python train.py --num_hidden_layers=12 --hidden_size=384 --n_experts=64 --experts_per_token=6 --d_expert=32 --d_shared_expert=0 --hidden_act="swiglu" --moe_layers=[1, 2, 3, 4, 5, 6, 7, 8, 9, 10, 11] --router_score="softmax" --normalize_top_k=false --routed_scale=3.78 --balance_loss=0.002 --balance_bias=true --n_groups=8 --groups_per_token=3 --init_std_router=0.0248 --lr_router=0.0022 --num_attention_heads=3 --num_key_value_heads=1 --head_dim=128 --vocab_size=17554 --norm="rmsnorm" --norm_place="pre" --norm_eps=1e-05 --positions="rope" --rope_theta=6750.0 --rope_fraction=1.0 --qk_norm=false --attn_scale=0.0884 --tie_word_embeddings=false --parallel_block=false --extras=["capped logits"] --init="normal" --init_std_qkv=0.0189 --init_std_o=0.0 --init_std_up=0.0189 --init_std_down=0.0 --optimizer="soap_variant" --learning_rate=0.00293 --beta1=0.95 --beta2=0.95 --weight_decay=0.076 --lr_head=0.00583 --max_grad_norm=1.0 --warmup_steps=200 --schedule="wsd" --decay_fraction=0.557 --decay_shape="linear" --final_lr_fraction=0.0 --batch_tokens=65536 --max_seq_len=1024 --doc_mask=true --train_tokens=336200000 --max_steps=5131 --dataset="wikipedia_en"
Below are experts of layer 3 (counted from 0) of a mixture-of-experts language model. Rows are named router (the router's row for the expert), down (a neuron's output weights, with its number) and show model dimensions 288-383. Each number is 128 + 32 x the weight over its row's rms, rounded and kept within 0 to 255.
After each expert's rows: "comes before" lists some tokens at least twice as common just after its tokens as in all text. This comes from a sample of Wikipedia text that the model never trained on. Tokens count by the router's weight.

# expert 25
router [100  99 119  99  93 177 128 101 186  98 143 145  99 102 154  77 151 164 151 135  99 166 166 150 164 165 135 114 166  75 108 157 187  89 125  96 113 132  98  88  91 169 159 154  79  86 148 129 120  85 161 118 111  97 151 107 120 112 172  47 112 146 152 113  86  80 138 130 149 129 122  75  78  92 141 177 172 115 135 136 175  52 141 173 122 122  61 131  85 154 111 120  97 174 112  98]
down1 [147 153 114 125  94 107  97 148 123  94 133 128 122 128 164 133 147 125 143  99 156 116 144 122 162 177  99  92 100 108  89 135 113 126  99 102 158 162 123 158 134 131  56 126 153 154 144 184 104  90 159  88 131 109 195 178 151 130 134 103 106 100 180 132 147 164 124 110 134 107 140  91 120 133 149 217 107 186 160 140 126 122 154 147  94 123 154 103 121 158 198 166 135 135 245 143]
comes before: "and ", "but ", "which ", "the ", "he ", "including "

# expert 53
router [ 77 124 163 143 178 138 160 194  69 138 120 178 155 178 157 133  85 104 123  64 108 167 144 123 120 121 151 116 112 139 130 130 131  83 131 204 157 195 151 121 162 116 132  73 127 154 166 153  57  75 136  69 166  97 138 139 105 205 124 112 160 165 100 157 139 110  99  76 190 131  96 113 116 106 135 157 115  97 154 124 113 162  99 135 149 102 137 113 148  91 123 103  92  95 122 112]
down0 [133  86 100 137 118 119 109 108  72  98  94 143 138 102 132 123 128 122 146 100  92 103 105 134  77 110 207  86 126 121  84 174 182 142 141 100  92  95 139 145  94 119 123  98  99 134 151 103  95 130 178 117 133  76 142 131 156  79 151 138 142 162 106 148 103 149 143 124 114 120 170 134  30 128 143  99  91 149 118 117 103 126 142 153 164 100 166 113 115 129 119 188 152 120 107 137]
comes before: "the ", "a ", "his ", "their ", "be ", "her "

# expert 63
router [124 155 121 134 108 132 112 149 144 101 131 137 123 133 141 164 109 132 131  90 104  81 122 140 137 143 137 154 138 104 134 157 101 107 111 136 206 147 146 143 148 163 158  48  87 179 131 189 175 100 108 117 112 134 118 121 200 124 138 160 180 134 129 148  76 116 165 151 157  73 126  93 123 109 106 195 219 160 103 147 149  88 123  98 177 158 136 152  99 173 126 135 172 105 122 182]
down1 [119 145 106  94 102 128 191 121 173 129  86  68 143 179 156 108 144 157 122  84  99 105 152 180  89 131 151 131 154 141 135 140  68 125 167 127 166 104 167 154 100  95 154  60 125  83 148  83 138  84 133 180 159 117 129 117 156  70 120 131 146 110  88 144  84 141 164 149 107  75 117 183 125 138 167 130 162  88 153 147 115 123 161 135 170 161  92 171 133  69 149 148 135 138 126 122]
comes before: ", ", ". ", "\n", ".", ") ", ")"

# expert 40
router [161 120 100 101 199 156 132 151 176 101 151 156 168 115 131 142 116  56 131  57 148  83 127 157 118  92 139 114 133  76 130 129 110 128  63 110 123  95 135  82 175 151 112 168 163 146 141 122 146  94 133  98 139 120 145 172 141 144 139 124 162 147  88 135 139  68  80 111 109 164  89  99  93 112 147 162 159 134  92 154 136 154 159 151 177 118 118 102 173 152 123 168  99 105 125 203]
down1 [143 171 124 181 128 104  83 159 112  93  93 138  94 117  97  82  94 141 167 111 193 152 128  83 136 123 110  92 100 155  76 126  73 107 168 169 156 193 223 131 138 103 124 152 141 164  87 163 164 134 137 138 139 174 144  58 152 136  96 140 101 173 130 138  86 131 108  93 126 103  74 123 128 180 133 124 108 156  99 113 153  98 111 112 129 104  93 124 160 140  61 135 156 107 122 136]
comes before: "the ", "a ", "his ", "201", "200", "their "

# expert 15
router [150 136 122 144 110  91 134 183  96 139 155 144 112 127  99 192 188 157 124 103 171  76 132 164 150 127 133 154  98 123 127 140  67 131 107 143 202  66 151 126 103 179 161 181  84  60 137 156 116 109 128 142 145 175 124  87 156 158 141 117  81  80 140 137 130 120  89 128 119 110 101  53 133 158  60 102 163 169 114 128 175  96 101  76 126 191 138 125 101 165 158 135 124 112 117 138]
down1 [ 95 101  99 158  97 113  82 153 135 124 176 160 102 165 105 129 144  64 110 147 171 120 109 179  89 113  89 104 154 152  95 162  84 112 143 131  81 128 125 123  89 126 126 118  98 153  85 137  54 148 122 145 101 116 111 137 148 108 140 120 135 124 134 135  90 142 161 173 181 132  97 128 116 120  96 124 134 176 112 157 164 150 149 137 134 122 170 155  63 140 101 134  97  85 144 100]
comes before: "of ", "in ", ". ", "and ", "==", ": "

# expert 46
router [117 149 118 140  89 116 111 111 117 187 175  77 169 130 156 127 182 124  93 143 115  91 166 140 129 178 152 121 121  85 138 128  93 130 147 115 129 109 147 104  72  83  91 101 128 155 102 105 108 104 100 114 160 120 136 160 149 181  99  55 138 126 190 143 174  70  94  87 165  84 135 120  96 147 144  95 138 126 165 179  97  81 177 160 115 150 122 186 150 109 149 239 135 104 135  98]
down1 [147 212 153  71 105 135 156 154 115  66 158 182  90 159 163  73 123 109 184 128 174  75 129  97 128 111 199  85  66 164 111 138 103 134 170  88 146 143 171 165 125 181 153  80 180 112 122 167  80  61  86 140 102 103 178 116  98 145 126 140 110 110 103  82  83 146 131  96 127 157 100 129 124  70 157 142 140  83 123 100 131 115 101  87  92 180 144 113 172 150 134 178  95 125 107 109]
comes before: "to ", "of ", "in ", "by ", "on ", "for "

# expert 21
router [147 131 134 164  98  99 162 126 117 154 139 139 122 120 149  83 161 162 119 112 103  96 118 160 122 152 128 135  29 133 113  48 126 147 200 162 156 107 138 145 155 168  95 149  83 128  76 137  84 112  71 195 133 126 153  82 139 132 133  50 136 123 189 116 121 151  81 108 165 136 162 123 105 155 150 154 129 136 110 193  54 100 155  76 144 117 132 210 165  88 144 124 169 135 121 106]
down1 [170 137 143 112  85 120 141 106 100 198  78  71 120 151 186 186 109 101 115 156 158  82  86 115 126 132 158 138 120 141 180  96  92  74 135 126 187 130 160 177 115 176 110 113 131 149 119 129 108 124 137 191 115 167 127 122 124 127  92  96  77 151 129 120 139 116 100 141 119 183 155 104 124 102 173  81 172 107 124 149 147 152  93 134  37  74  98 122 114 114  84 131 150 103 137 131]
comes before: "of ", "and ", "in ", "(", "|", "to "

# expert 12
router [143  85 135  72 159 109 147 119  97 114  97  71 100 112 143 112 111  96 109 109 130 185 152 137 139 135  60 127  73 146 126 151 175 110  95 114 125 168  56  94  92  89 128  92  94 173 141 116 153 152 177 138  75 103 132 132  79 141 153 112 129  68 124 145  89 134 154 121 108 100 160 135 139  71 129 153  91 105 146 117 157  95  95 118 103 107 113 135 115 148 139 102 108 126 117 111]
down0 [136 101 129 128 122 141  85 100 111 167 155 127 147  80 157 118 148 148 105 119 149 165  96  70 163 119 109 156  61 123 148 138 132 137 119 138 107 128 162 123 183  95  97  81 146 153 103 113 119 177 148  81  50  84 134 102 126 190 138 160 130 108 140 107 137 124 148 137 136 125 109 131 124 138 157 159  61 166 138 124  46 104  72 121 104 134 119 149 141 131 179 126 217 107  95 211]
comes before: "- ", "| ", "|---|---|---|", "|---|---|---|---|", "The ", "|---|---|"

# expert 26
router [124 211 103 106 102 166 152  96 144 163 143  94 215 126 142  79 167  84 138 159 166 103 101 112 161 147 121 135  38 177 117 144 113 114 163 128 137  63  73 136  79 178 110 156 161 174 113 166 173 119 119 157 112 197 158 146 112 116  91 144 178 136 100 167 124 140 125 167 102 128 149 126 110 134 128 131  94 116 104 116 140 152 118 162 125 102 156 141 151 159 109 176 120 138 149 120]
down0 [119 145  74 194 166  45 128  97 120 121 143 115 149  94 101 212 118 144  99 100 108  79 132  97 111  60 100 137 137 221 111  99 152 134 139 124 137 156 147 178 145  90 138 122 105  99 123  85 146 184 139 114 168 159 102 160 160 134 188 198 120 119  98 125 146 166  19 108 163 100 153 182 149 129 138  78  88  72 130 104 102 121  81 139 128 113 134 186 147  62  96 106 137 109  26  92]
comes before: "\n", "\n\n", "See ", "Early ", "History", "Career"

# expert 36
router [121  99 141  74 162 164 110 124 157 179 117 173 168 107  59 166  92 107 146  79 153  86 120 121  86 152 137 114 153 150 111 116 112 127  91 180 148 149 142 137 165 129 127  93 105  73 124 157 154 118 129 128 178 103 136 153 126 156 131 156 116 141  64 110 119 141 117 134 122 148  89 128 100 157 155 167 118 109 126 134 154 192 179 136 196 151  89 114 150 149 101 138 109  72 123 172]
down1 [144 147  90 128 165 134 116  82  84 115  79 160 167 123  79 109 128 119 178 122 137 100  75 134 171 131 193  84 110 151  89 188 154  94  86 148 171 161 139 124 176 119 120 134 157 146 187 118 121 161 117 113 103  98 103  81 138 131 139 145 158 147 133 170 142  91  69 189 161 118 125 173 130 185 210  91 164  81 133 147 133 173 194 182  98 158  80 134 118 107 161  94 101 121  50 167]
comes before: "the ", "a ", "his ", "an ", "their ", "its "

# expert 13
router [136 119  99 103  86  83 130 115 176 174 177 206  76 151 131 166 130 168 121  42 125  82 137 135 142 174 145 117  90 113 118 164  69 160  78 123 121 138  73 121 111 115  95  99  80 109 104 140 133 129 156 145 120 124 130  66 164 188 117  72 142  90 148 168 115 125  71 132 148 118  72 138  83 155 102 155  81 126  97 177 151 142 153 120 150 171 136 141 119 168 155 170 131 119 124 135]
down1 [132 162 129 142 177  81  91 111 183 155 133 156 163  79 101 146 141 151 118 177 150 109 140 165 100 119 109 191 113 149 228 117  98 193 107 134 118 175 140  95 131 137 194 133 123 206 149 151 124 188 107 194 143  86 159 167 114 133 142 120 159  83 181 163 111  75 137 138 132 155 156 118 101 124 103 179 124 127  80 114  94  95 123  70  38 143 134  85 127 126 140 147 129  82 190 115]
comes before: "in ", "by ", "of ", "to ", "and ", "on "

# expert 9
router [ 81 103 112 128 117 136 114 121 114  59 118 130 136 133 149 104 146 131 157 182  99 106 149 140 155 178 138 125 179 132  96 163 172  99 163 104 156 142 151 108 127 168 152 150 112 145 126 132 103 103 156  45 119 124 147 158 191 121 148 104 151  81 148  72 139 113  97 130 149 125 140  68  62 116 142  76 163  90 164 104 169  48 173 158 131 135 133 127 120 137 109  99 121 122 116 118]
down1 [ 95 132 118 108 113 149 155 131 210 139 166  94 177 171 143 115 131 129 167 138 166 136 141 138 125 171  99 102 173 114 151 137 132  91 115  82 141 166  70 168 137 151 179  85 132  41 126  82  73 133 137 110 155 137 117 107  95 158 182 145  77 175  84 132 157 165 124 133 108  68 152 151 128  98 148  75 105  98  96 172 130 149 155 159  83 116 115  93 166 116 109 104 108 149 170  64]
comes before: "and ", "the ", "he ", "which ", "it ", "but "

# expert 30
router [150  90 173 114 203 172 142 103 163 104  93  80  97 111 124 123 141 127 175  86  65 147 122 136  87 163 136 120  41 150 154  98 145 185 121 187  73 185 152 104 151 168 135  68 159 142 158 111 132  93 163  67 152 179 143 129  80 122  91 178 124 122 132  56 135 166 111 149 115 150 144 163  63 149 165 161  66 141 169 149  53 144 142  98 130 171 173 120 119 135 134 133 174  84 130 179]
down1 [142 100  91  45 114 133 148  90  54 168 135 137 124 127 117 102 139 145 173 117  96 103  93 141 143 125  58 144 118  74 146 119  83 154 183 111 140 130  74 106 164 120  67 154 116 110 156 159 138 142 163 189 137  72 137 129 118 143 116 131 161 113 156 131  62 148 111 139 166 150  68 151 188  91 135 142 149 104 110 108  93 104  56 183 112 146 152  82  99  52 143 121 100 155  99 100]
comes before: "\n\n", "\n", "5 ", "0 ", "2 ", "3 "

# expert 4
router [150  93 132 134 134 208 126 139 183 116 200 130 109 103  68 112 161 160 147 148 148  90 168 148 134 136 117 121 149 140 131 147  75 142 159 122 170  43 146 173 155 142  89 178 116 117  74 131 158  65 132 172 164 130 156 114  96 144 127 145 114 180 115  77  79 168 142  99 148 116 132 153 132 153 139 212 105 179  89 160 147 118 114 135 157 173 169 132 118 141 110  94 120  91 123 110]
down1 [119 132 133 131 148 121  77 130 120  84  70 131  61 160 122 116 148 112 189 117 107 117 118 164 173 153 169 117 135 110 121 121 105 139  95 139 118 106 127  92 115 100 166 120 161 129  93 188 111  92 150 146 119 187 135  88 111 151 157  85 111 139  97 140 133 121 154 151 130 146 129  99  78 116 137 158 135 124 133 136 167 110 155 115 184  99  81 111 138 133  90 194  77 105 159 188]
comes before: "of ", "and ", "in ", "to ", "was ", "for "

# expert 38
router [157 112  31 107 130 101 102 152 102 116 104  86  97 165 120 107 227 154 136 112 118 113 163 145  97  82 129 114 146  83 107 133 113 175 184 147 179 116 147 122 166  57 112 100  86 112 105  90 155 102 112 173 149 130 120 101 178 113  87 115 153 163 103 137 156  97 124  92  74 191  67  66  97 138 119 132 136 180 150 154  53 133 160  94 174 124 127 177 160  91 109 152 166  82 139  86]
down1 [ 88 111  93 135  98 132 108 121 185  94 120 117 156  60 118 127 164 111 103  84  58 150 136 150 110 123 104 162  73  93 121 118 167 124 102 134  68  97 106 145 129 184 118 137  96 176 105  97 161 167 134  96  68 178 144 138 162  74  91 112 161 160 106 143 134 149 160 144 102 131 132  57  92 172 139 109 132 136 142 158 157  67 113  85  97 110 203 123 122 128 113  59 182 154 141 124]
comes before: "on ", "in ", "of ", "to ", "a ", "by "